config.yaml
num_hidden_layers: 9
hidden_size: 160
n_experts: 192
experts_per_token: 6
d_shared_expert: 0
routed_scale: 5.66
lr_router: 0.00177
vocab_size: 2048
norm_eps: 1e-06
optimizer: "muon_variant"
max_seq_len: 2048
Below are experts of layer 4 (counted from 0) of a mixture-of-experts language model. Rows are named down (a neuron's output weights, with its number) and show model dimensions 0-159. Each number is 128 + 24 x the weight over its row's rms, rounded and kept within 0 to 255. Numbers have three digits each.
Before each expert's rows: a language model's description of what the expert responds to. This comes from a sample of Wikipedia text that the model never trained on.

# expert 45
Description: Verb and noun stems. Word-stem pieces of common verbs and nouns, often after in, re or pro, as in re-ach, att-ach, support, p-itch, Co-ach.
down0:125130093139117114104136151082127164106130104148125138162114129141108072159105086150136079154167087105121130090101118129132145139135132124161131139125139125072136126138123121144164146138121158119144086147173101124114141127136096116125170085088145132132109159088087105146148119138117136130122131161109167129077126100115130129140122111141130119152206149106093150131090173145128099161138145129144189095111123127125159102140123162097123114108122116125093150156105134101125121128171164
down1:097161099120181098107118160174125140152091118117096108153147090151131118100128102169110121160132123108127131121133112113097128085168187144128139150149094127161130114120117121155102143124162102113122096132138133096131118090109079118110121128158129152151108140106121115120154122117061117076135104155124129126159155083099114144144100126142147156129100156126098143156165062147084083170114143149112124133113119106137140120100128113131109101155146133119184139128159096147126112137132135
down2:096086100108141142133142164106136140151155123147128118128134152144101153133139137126089123132145131100150156128142153155125164149115158119127121179126129167100144139143123149084129120118142169111110112160122112114119138116141180115104132118111136116139160139093126181180127136121107088109120106214153186112099120152123116169182115127145146156128114135143096141158087157135119134138124171123115122135141158152119112139102123137149061089151124073159126098174133144132132111136122104
down3:155164151127132098120140143110082121143128127108187149127148122145121173094078173144155132115090115125116108119125124122131106163108086170139106138126098139120063159117133113154134146153153144092114135118122116173081134089095098142152113134154132127127159108113110138156144096115143163176166153098149115093096125113057116138140115086091131102121087145135152109141143141129123114081130136107150136117127169126119105140111109082169151118121160112137128125150142139138132122119169136
down4:126133073158112119134104127150145142138150172099119111116133126147125138143092136112157127140117107143148162106131136134154145104136143150103118140080137122151150119123174146127165112130148110128120141112081108138104195122129139101171104116149130141111150110133176153144149118165120103160140124154125138086149144163073150170137111129131213097161115118148094123130081129175127134121146103161116112116111157147145145098161115115159133167146138132153119130147134136110132131106124208
down5:139113105117114110154127117164158117113169128110088119164108092064094140167097120165103146160174097107110143148192140133114164134134118113117104088150150130132099131143118143126125123125135160157157098163121142108149119105118095140111143132172140108127112136144116099049132104104127120134175168091135139156148166117129166074140109118101145146160105149142125090105103153088113122166141128140116106156120108136109142155149119131126143120154112128139157127139125139105084172128124123
down6:113105167130152134156103146078145152169123104119134108100173106086143091158124122140146121079098114149134135109125158133131114145168150163127107132158107120136111124134098161108167080115146130127133140103109133121072122126098118127126110170113129147096201093115128109145127158097174149156095135138152135143147130134120162095102140177159134109099133114123154155132187123150133111121136102137154149126118110132124116092115088148140133149138136118143117102134161119125136126191067113
down7:107106143139136078117108155138112155158114139137122131160085183094130138108117147122144128060157150152124118106127097122157132106108097154195084172075093109101176135165134144124185115137132143110154109107144105097126136086141147132121170141130133123081113102105158147102135128120119140094127141100105109134113109157086138116160136094134144118116121096084128123162152142095164124120091115142131129130114136143149149099118134112127121078141142104129107130136128124101154078138149140
down8:157114156100119150125117160167152127123133097116118156138135126140131114147132172142123133126138118122146082109102118126134110130119133141114151124163151142184123124163128139086124103125154125089111105133109156141132105088112107136137115129097088143143085062125137141124106106104134109087136088115133095086119121150103093140150093145119123095043104127117188147102138155161116130134127120166148137077204154124167135112114103142123137113137095140119114095133098133158107158111140104
down9:101162157131152105100103135127115127142082147105173142084129148142098162134115137152140092085126161180135114072105112106152110091143151117081180106143125093122109098144132126112111117154142087130149136131125134152121144153125133109142108123142168156136108159093131141168128152113154132144136137132136146138126114156106149089143125124076137105135095113115088146129119085108131093092132135152145137125091138141166112109155148105135145118108160158145134090167163163095067087122122146
down10:162146124155155123142102107139085129087178088137145131145129103097126137126117146105186142142136122136108142118139092098127111114130150116117124123111120125142157127152132124111087082153150116160120109130104141133127108078154142131117156153070098144110184172145107098104092116160093134127146089114164173111162130095121152142119149151135135135143143117117151184156130084134058132140143127113114124185133173114136148104125139136103141138109121076108091113156134115116150147128112134
down11:114181138125112095093133073123126166110171152137176112164123138103148149075128083199109141113095111156089127105143156108133107147131123145109114150125115176147140145152149091107102156116088127124104109138138135111126103127157144134133106134138150119115150164123113182110110109117099115127103129133097173142163144109149117085129150136118090139140144168110130091114102120127110149177147160120152144154075136158166126137097139157137120094136120119144129161120137155147145143124094148
down12:120136132081135131123121138117096131151077156162083166142106175145151147110115138147164122163119161144115125139140120092121069149150109142163146130138148166180098170138106125112161145143136147141102133095139125168137132110126134121136121105116120118173101139188137135088147116089127136160126145129137138125124143152123125151145141125121185159131151145135130130137132115128095119165159102172148141144114123113087127195112111124125157135167121180124144192104090100124164119123133115
down13:093089115115136145110098136136160124143093144165110123112182103172130124143148117076086117141112169152112158132121119108142193095126151119106114110139106083074075113137159139118090081127061119133105128135120115114123110102122134149108123109125146113156106111127088124087116141133125139133163158149165138126126122133148136140142128144131132102137156121140109136103093118097103131141097122122107136117121118112123146129099110119068104077105121100140116139075137145114144142163077173
down14:111119166118113111102094163100122151129154112167108139098134180091143148121131120129157123121145115112112119092141165151109165137123116098118151129098135089156150076103091077139123121126122166115125136114072090117083166138122086121100134131136142120112118145100113135152135145134121113089159115104145120100114136109144147120108151151107135134126117147165135135129123074140135078080109076188124153157152164141102137099083112137105072127116125130124109149118125078136132151149106120
down15:137106115112161145128119116115126159140101122133138089121134159099153071140134095152097165123150171154066133134155145136130141082171086131135100118114127177057192125124132144140113083120104143110154160146123128161127132131125111162127127161141116131123099188116134131125106104135128166145084123138134101125129114092101106131120156153109139116150126145135137088153107110119160103094133120126142084142167104133112170123147158109115146173149083120123130129131143147114123135184117125
down16:065169173094178121120121121091139125125097152125126161135173166123123109123125148124163112134120149097103117149160116118124099133157096120109118136154134127163091124156160140111136105103102147124119175124132147124131113143149120154132082133108139148141145138089113123091127156147148169138143096135129123132123121117136154108096165120126111113111149137144132092085102149149142126117128111185135120163090153149144109129104121094116151115144135175166153133116115118121124188188073072
down17:112110146107127150124147140107124119117113124104159138090148131125173118147148151067103157069132160113135059132128151116129131116088139122156118056157137130156119134125110100125129105092119098127153147144143176121106105145131108114149179136163129131118152116085105155136132132088117147131072108117115121119154146131137142104118074167153107139091129133084141176104154101170154169150087124131145135098127116112102150127157136143147115158127103125111125136133137116101170145156103143
down18:076085117119132125067156109134112102134119134131115113076145138064097155115131161114125153132124114143111116132159145097130123116154149076130172154131093122118130127149128110107091170118103140139155108089107136083100129131175114084109121117131145095125157116126126118144104136104136148105127160128163136150153129099166110133134161133114124160128111147111099133145143177093108106139136121134160117095127162182132141136141189108147114175126151153178142132096086148118145124159119111
down19:120080137134143113125135162110134115088100181165128145134114168109132114140165131104126141119147134142114128138143091133138113134114140094113120119089119131149185077152129106157107138149129126165119144119132128144148129075151165135095122122153121124086178075139121125128049099088121124115111161101128116123125129188105103166092093130092157110147090147122106101108161072132132118104107089141132100129114105088105085138131153124143156150150139136144124132140142143106119120155125127
down20:140147159151166126125099185176123115132145115131147146173103101138146135122143171083105148129130163128147101089098149109132139114158102094107143114143109134122135152172150123137116136150113126098102127143141124114186144151115130140134115141168101146135125088156145140145144107136165084049147132139163131115090153165142107138148113115114111161117096095102144148121135129168153074097138118073123103120111133125073090129132135159108128132084132120115156126144094116099118113142134148
down21:139085116164131198106127135131108088122116139125146142167097123119130133119114128113115131124134092118118104130131125129113127108137126147160101159182138102132130157101087156075134141092133143133104164112165101110153113124110151136139111120089153131072138135094120134175180139153113085106107112132116126135126094112164098142127160167139075151188174110143150160119102116125154155116123131091168170149113137143138101115116090134135148136144124108106146151119120110146107114145080089
down22:107087132135119139110157131130108096123106168126152123117143133130088147132164131132091157150104130120118105149141100139154131111113128137131135104158098041127121141130132146135174152164108099182119099138115146094133127128130109136130145169142090132128131065108123134129122147121130100097140145107143140129088140138126143152109165116159164152129159222082151151142145082110108110125123110120131103152072127168078134148121121139117169150122134127134127141132089122113137106088141108
down23:134138115099131129082125153124117128149187092110128115124097123143113149135176092168118140156138114158186126124094094146145110161133117126117134115115081147103156117134118113120092124069121132133118059145123145159139105134119156106153106142155061126110127129107117121111127096085129086120145125077128146116082147125097133139145104114094148150144086134149135114154113136100092074158156101130118149166132115116117145146128132150156077145093142179126103108120120150136126140133137124
down24:135146133144121126098109145123157168097145163106107140149173172119101139150160126144145172129145108128114140107141150127101139155111093153148168093123113165146141130115107107135175100133123114183107134116106146123160143135103113133128153143127137090099152129117102120133126145121128132105157098114148078110107173174113125101168146079134135106110109113125132096142172143118098143079129156095099036136121146150114164101119161150117093161129127124152167136107142107144126106155128112
down25:080135144115087150148130141112124108174089121157101136100122115144151075163119117133116074127099123126119121141125110102139152128098131112136115142140132117123128095091156163120104087095177149129122154100141097146083137158138147128088112099133103139178164113092113130107137181138149091102135113153133084086163135108133144113109141143141144107136117126111132146147134116108163136090146129127122149112113137139158190126116084134098123200138141101139159134153129131146127140146187147
down26:123047090129170156138092154158107151123137150149107125164190099136135128116150122180094112146095127126102083115133089138154120128162117143106127119096098141117108174115116123111123134105116123137130125118083095100125142144057122136095128095139094141145106151104111146108097157142099138142138138110105096154110150103095118129088109088105121103167119116131121155112104164110116105173114075104149138134115133138153139122152131141108136109155142152115145139150178127101107133117129122
down27:153159136161141143141135158162135124125150117129121148134137138135096099134129127163169093145102134127101136091173060131130126114119171105189152141119138164149141143124141137126106129149136105184141116119116163095154087149097107121090156151144085136124142101096154154176153111115133126136116161107175121126125131171123120142086127140148122116158130167119134127175153093135115133114152160175095154130134101091147109148097119133147133108138167128168099103135114116121139164105150178
down28:133141146114124166190140176102096123130105141176131114132151111123160112137096111113132141124152133163104109100147149125136119109125138112098147129107124197148121154123130152117106149155080124158146143174132110171123133121108097133136146119046103168136126149090134077149083111121131132103120164149138126132084115136128144117130136136110128080108156170145121111128151126122140148120151142120114098146111133127112113125155126154186138060128129111104166129136110157125122121096070138
down29:104107124101057132120105096142136142110142141125091141144115158133112155138116100107131094121169130117116128117125164113105135121134161116100135128113159085138106129133137124148090114106152118154125169110111118157136129203122103130136092116141106109065127096117110186101114137146125157112107087120159094137095112174128154141119097128110100078152089123134114151084196083117112073151153140157135103161132153121149124121115137127150147142127104125125163146115120124133125141097136104
down30:097144141153129158136207107123112143110139105119103156157110130150143107147174135132152133171208119131120149152143124132130141114057091143138123159110136132132134123125119118152163119118128135160163116097164088100111141104145163114155156104131115134125125139121128161076166124123118138187132167127121108089108141127124119126122098078157133136102158124097121088101110165122098124091141163119107134131145111123123153134133168122115073120106116119107129117128120160122103141163174144
down31:118122102088134171132115091174150114086096204120126102095111112113168146104140177120155120089136125127151099128155109119110126103123113146116141139125110138102114174152133154110091172139116143147135161134095122122128151151089185129139130154117128112177113116108125100114123132138111142121161112167079104161138172116129113124144083121098182129150098137135155154102102091119129133159153130129150133180140138119108153122121175099145136109112120131093156138147154142140084126131125119
down32:141148126115131150113125087111126113136092142109117098138144097138151117093073114147174143106143106118057105115119071120144086165108114166120128138127144093116146128103146117105111127142138127081138159105137099141135139147133145136104114096141182119116095099158109097118124128098135169146161164127109111137130134089146153082143084087092121118112137116104119123103150141161132161106118133108137131134153139129125058102125087121160076131108166122139135143132111159169096126144136156
down33:134170100142119097083132068137158143106101109146165161148123167112123148125154125103119140177135064125130118137154157119135111133073102120095157140114146132111144120125151133131059136147053101135135109131120151107125123163145114116126105159152128163138083132126096094114148135135119101118145137125145122139111104142121117134173153144145105114126133142103100120122115154105164128124152136115132154120159171131082150135127114177154133086086134121085079112131117146152165117136096121
down34:148083074106203113126130133113184118136128098140152095116147135152126097128101106171148137099113115112100131159077110128127140122070140125113136168135116138123138108130162163100101146072120067133123095107124124132145082184131169150137098133133123126142107125108107104132156119148096089104109122105104109140131145112125127114116084118098131157128113131121107186146103129135156126123138121111139143117132173102132125129135096122093130117145140129114150082140125121129121131172106068
down35:198098147132139104149120120156139122164142173169129130149176101153131117105097128139151140109187119138113122122139141129168083096091134152145153128115135178162126116115115099143186142142156149154117166112105104135100118102098115124134139094081116097108099168131082124109117114145143125128115090117089111143130129145109163106138159171128096101128137138136162101140164141097120109142138090136157159128124125116133110147136119120140155097135159105132134088158105153155096179145124132
down36:165135131174097127119163151141093098130114116129120130122124153104115158177128120128084143139107127106125130134161129101136127142093117097083140109058142106123149121093105127151119140153108134114116082107108129118131109109176170148123145107145131064109107136161132141136136159084181104112125100084118093165134117118108119176108103148142148154087093144100107160127155159137106112115153153096099133169158122136150116137168127165147111107084131136141124128118133137112093092100122142
down37:094155150155102172138145100159089157101131107126167129121080169117131170122142120169089135106143131111125137142093120156119144113115099165105133093126182099097114119095139141143127156149165150096139158138119063136120131121135133123134154117131106121132094129172130125080130077144167145124158138110172176126124115083154135118171144114136120135145136071138133167113134119141119091179102120125083131135120148149122130128110129113137133100128141143112104110106123173119110108148135178
down38:179139134111172102103124121098131117096147101140117141131152100107096132131170116132170143126187138118123152117116127103073148170117122115146134143142100111126139110148138088134132093116112165136106110108135086107107112095118117184151130149129093123090105088090115120117147159159158149108166132159130141082131125111113115189131094129143106121142150142125153117124136131136105131137108093108160127211125118119153142143115152105130142128132103095133141107093136142153166157183127093
down39:137153136135134140111111134145093160103170162148114120131122129093121106134167145107160162140110111112154105138158106116136147161153148106130171131137161088160098139111085135119154155125100102129130157129157099091132145108127127109122101131135134125060118114086131121116133113126186135145127132121143092094123143145135145146100108143158155145131138094125121091078138133111136132117128088039105128168120162140150166116118157111129124126118151087059121189152110129122119120121099137
down40:146116122142095125125095137139046161122112176145112101130143102104132142106112195129127101117101166112154115160128110146125113117122122122089127108183151145120133112126084107124126164157105122170137175119158113153129140103150158121136116106104128128150141157156126122146132169153114146146115100093142149173158139138140085108129161116111115100168162131099130110155142137152165132125132143097106123138081120142172123076109127131120160116139206118120140126151121120152090114149127131
down41:125139144145103140135129145139096119144105149138124161143124158109073121119114174157154119169142109136080110145119080139146155123142109086116145139083175104151189130124098093128140165132126095109149166110072171095153142108124129112120132190081114157108133151156118147093150119108144123112149161060164119138142140097124135119128156114121167107117098164083136136114162135109141114102100110154099101149132122095139126116121131098131136128105121135114137127136129139120101169138097144
down42:132124180096098143111128127123132105091097139155136173129121123112194163140103142121161114104084118134116138110134137116135122133106143152114143099145079157141109131107098137124096129139138120156105121111179135110109121137115117124163101150099127110150145127078172167093092156114111116111111093133096120102125131126109130135162113123154137098137104125069120105155166135157082148126121139114127184118136090155106110122101076108184137142182126156128109167115149111150142111103100119
down43:090104112110129096162145121153135156093157148093119152096129129143130103158113172108123111094141129158131135140128146125132111150154166107098123130142152159104097142089124120073129167107153182112086155106119145165129107074163130116154150145165146130113126126127161130154096143132127188142196112119147135154120118137128126128134110091145124141155105060144159116129111124178139130149116141162145158140111125134116106081072147093140131134121131148113126088151123126125096117139117157
down44:163132145147129151155122141127114078146142105166099110146151133114108126170136129088085131140167183172096101128089117137140133136099156153142122130136123108152141113080128152127171174115131123113154112119094139160175119113137168135115125108132159124126106104169194141164138148145136106070163155120129120122115164129107060147115121096139159155133108121093100120149154131118130098092096154093164119105120132111126138131143091109096132143122128106121126152102098169122127113136117142
down45:116158113127111091131148123172116139146125119130102144124157145144158148103147143075127112127123152148145153133089157139109125127118097123171115095120109087116141080166137118148115145154103068101056103116164131122126126109123134141139127162191114111141139087127105133128146093098108112117116121112159148107114127147137075139131109098105119143087111071096113133176161105150119096140133113084103110129141146126164121172134136113165171152129116081112143126119142137130106130093125157
down46:118125176069103136144090165111166127175132157129136172083158137129109125124082121145124115051094169096137120136116114153112117132153154128148101114139106109108125131142127093123123128119143109104161101127120139099108092140106144180115109109104151091119123123101133097191165125100162146105131109131074137120167169109140125112122126165121100156149151123128133129110104112111126124126120131136123088125168104153107104102108160155165144109130101154111111136102090103123128128155159114
down47:095117140082175094112132113143095147140120115133118119128142117133129070112183130082177137098154111118152122087118121141128109102121132092116132094127122168125110172123150117154140142127119148134165161127144176107106154137119156127091157127154084175133163130147154119109143147111157138119136138133136096183169100163148126101125120117134137147121115113086111108092157132130155106151121163125145126126161130131167110077158156121141135146161094098098128183141097102114141147164147122
down48:122099119122101137134108137110141157094140127175142149101088123120132141128135123120145120177138091182161159087164101149121129054147158106102112128125130157154133091124128127131195145111131123149121147133178097130095110156091122153155138103093118080109139109150128149115176148113091133174132149129136151120074132105156143118136122160138141125086129146132150129126103168181105088094142112129181141112120125142143103118146105134130103119154134161134157120139117158123138100119143115
down49:154126135187136139129124162117151079140119123173121111178119095138120063131113106148112088157119139100151163140120153151156107151150115118102128171124105132125186111130172172131132163088115146115138108121128132150139107128127139112107144121123091079149134132100122129110118094076149157134130127120085112121137080126096152165163148116118133108093127132151098140140141148120156096145115102163125116103167116172095140138173098132121123140136126132114131152069134091119160135110102150
down50:120108118171108147146100175164122094147110126146111125124127112110138147143082140118114135116133150132122149130104147132170121113105171187140123160155123103098146103105110134127113130111173159137120119074126136079157152082106110163122137153108127122152143152151155109139134134108155100149144113154092137118118158143101094152138127113089131129122128076149107127074170115140146084148117106185084127088129105145152159146131142120081183129143132115127112128130180110106123084113125134
down51:140164136115115118142104119142177126138147115110114127125088153144151096143134099137149136103109160095147138102119186141159122149122156135132133147098147129177100095089137105128162115123138141143125148131100101136151159109132104121113157105151166089115148065131131112139135120047175139101095090133090101071130154160133113114189133130145128118070101067128098132117146122151099120118137103151111101129126138145122131150129127119142114164143155128127111147101132088115142095131129112
down52:142117100160136106146167137114132134183133129117126139113127137132117160143100146121119165109086088123165077124114131099098149128127077093162101139122110138107135153162108118140124184107115163166120148139114152114131105109121090099158164119136158158125115111113088132104157133118139119157075105155150152122141166102141075157144117142147116155093106150132155131101136153105096152113086144140134091148132137099110116078134152174145109147134148108149154171127140116075108140126163134
down53:105119151129105123064145114161110121140159110094123128178168185121144140175165158143088137123162122171082115123120162150139122114160111102151154112152146132108142142123102118141112093133142105145154104110174163123141111139149149129148170108156146143140131123138153127121047143123126102148103148155133130117120143183087081105185113123134127096121101133111102073163127104143163158141133148140122129098146119141121130139081142135121139108139116114125111150103135137121141114127106160
down54:121125139133138115116105133106143124107109116142131119137131130162110062131116142170140131142105089135144107119132089089117117149126113126148132120157164115164122124158130143142130093154128145141126102150130132078117129131130152111107090109109115166098136066134139138137135128146119109107204126136113092189135190088201157160145126113131149121148103107122118078136132160127088135143098177136095128132112104131108120151113112143130122148159116139096151169121117097113172116141183104
down55:146162084143111133107121176110121132145129104101166131149129133151142118103165150184120170143180135134122119140151141080143176092131167166124094161122123105153141141105159123136098104126098131096158099151161092145122098124152062136122154155132119075121149121119102082140116123132123129125116119154105082173117073136146172125095114132145131135098139104137119145110102142131105146121130107131128130125122157140146082157133114152121137107119141107125182128123100114120172109123088157
down56:129120149156123113131142175151142164164169132137093131107131073097124086140137127109156137160131148125114120107121121103063131115114129115137086143113162131117148170159104103123151089111132121150152136127157158119128130124150116141117160111103148098110120149151118133155138146110069144108087135101144122200167171138154166153146151120142092150091117113170176116151139084137102108170129154096128117133125142100116108127119138124107104149131093166140118124154080151132141090129140143
down57:156170128172088159153138159103092147108125125142150122105135081138140133123137144107116094167174098166131138111130163130137131128134170121122126129110138095094106111086166061128127125131150116117165133118138158137119165114145140097140109149122139131107129087167136109117101122127125127171166155120171152141107121171096155154112086102145129145139125178106151096112119097145157123076149142083116120162093156131154130122121134109136098146099148107136157126107155143138117116163078151
down58:157127144125133149081111136111126136179140135119139133139119161169160115106131122191140151120137153079096085101128102143156077133141124097142125134158126094079130102110120105139123093134091133124102153139142062147124123100121119106122093069111167143134136127133111116110119144148140103133154150148157143119125125119140093155082118105125108153149121146099095128120113157130088154054130124087135125126142125133176132101111090117184117095113117157124146151139162107144123147156117132
down59:127110136108128111126187093098118146174134135134146139149135186150152128122093111116150142137105139154140133138173160135162117123128111122145133125100131106143135097156141123160134098137135097126176130130085158140145125119127163108125169129141122094117125167127128152112087133180121127149170143097178155178069148153121132153132117109106138070126129115143147105146104126134143124128141095123121167177147129142126145169160142161182115120099098079116151118098140135127170140130083109
down60:095142148144102095082149129127137121119125095131109134059145145088132121138117135137117107081123141123155129139120124110123094128131128129125090110096126122131129095140103145171114120155113101101148114120135121133123135132132075168151117156109141107164138120128080155109101100126127132142093084097106133140075167139136109108111114107127128124110119086125091122136103153066110134132126140156123121138102152185112117141151134182163164118098117123123192125095138128129141135111185201
down61:114158168128128094081113143090122143126127188095118159142149128119111167108115153118135155146169145166105149096133119129156128097128105135123161115106124148108125115138138125154168104125159137088141124122162127113067157145073120082148123106133120078132108113140132131089093130121152139144139111104141126129094097158169140097108135068142134110128156109123163132138123149073075127084142121118114115133122106173088135154120113147113138142103129133146124152064097118100119135127119146
down62:120093080112114148137132140089139132152093103135112146093118118102094170123150131144185139119122128149102118105124111136138084132171129149129136131094111125163138126107140127130073107116148146142104096132111156128122130151096138174106090133114112150144153139135156161121108116136116124159129083095082138130144122129092092148123140148147112076141139130139115134136175093108121107110149106147149131145147105191170128126134084116131122083143127192148113117101114137118136105172159061
down63:123077147174123167149140141110120134131123135166144124134099148110145081157127090073130131158106142089165098107128102153115118106156104144161159148123141159132096106133151135099121129124133141132155146145170108137183151134095048109092110132148100082162121117110104098144127162152160143121117175148139144122161094147090155139113133149162141062116113109143118143125145149128123146129126131124123130123114117148158178111124102133152129127119115106131148144144128095139124143059135123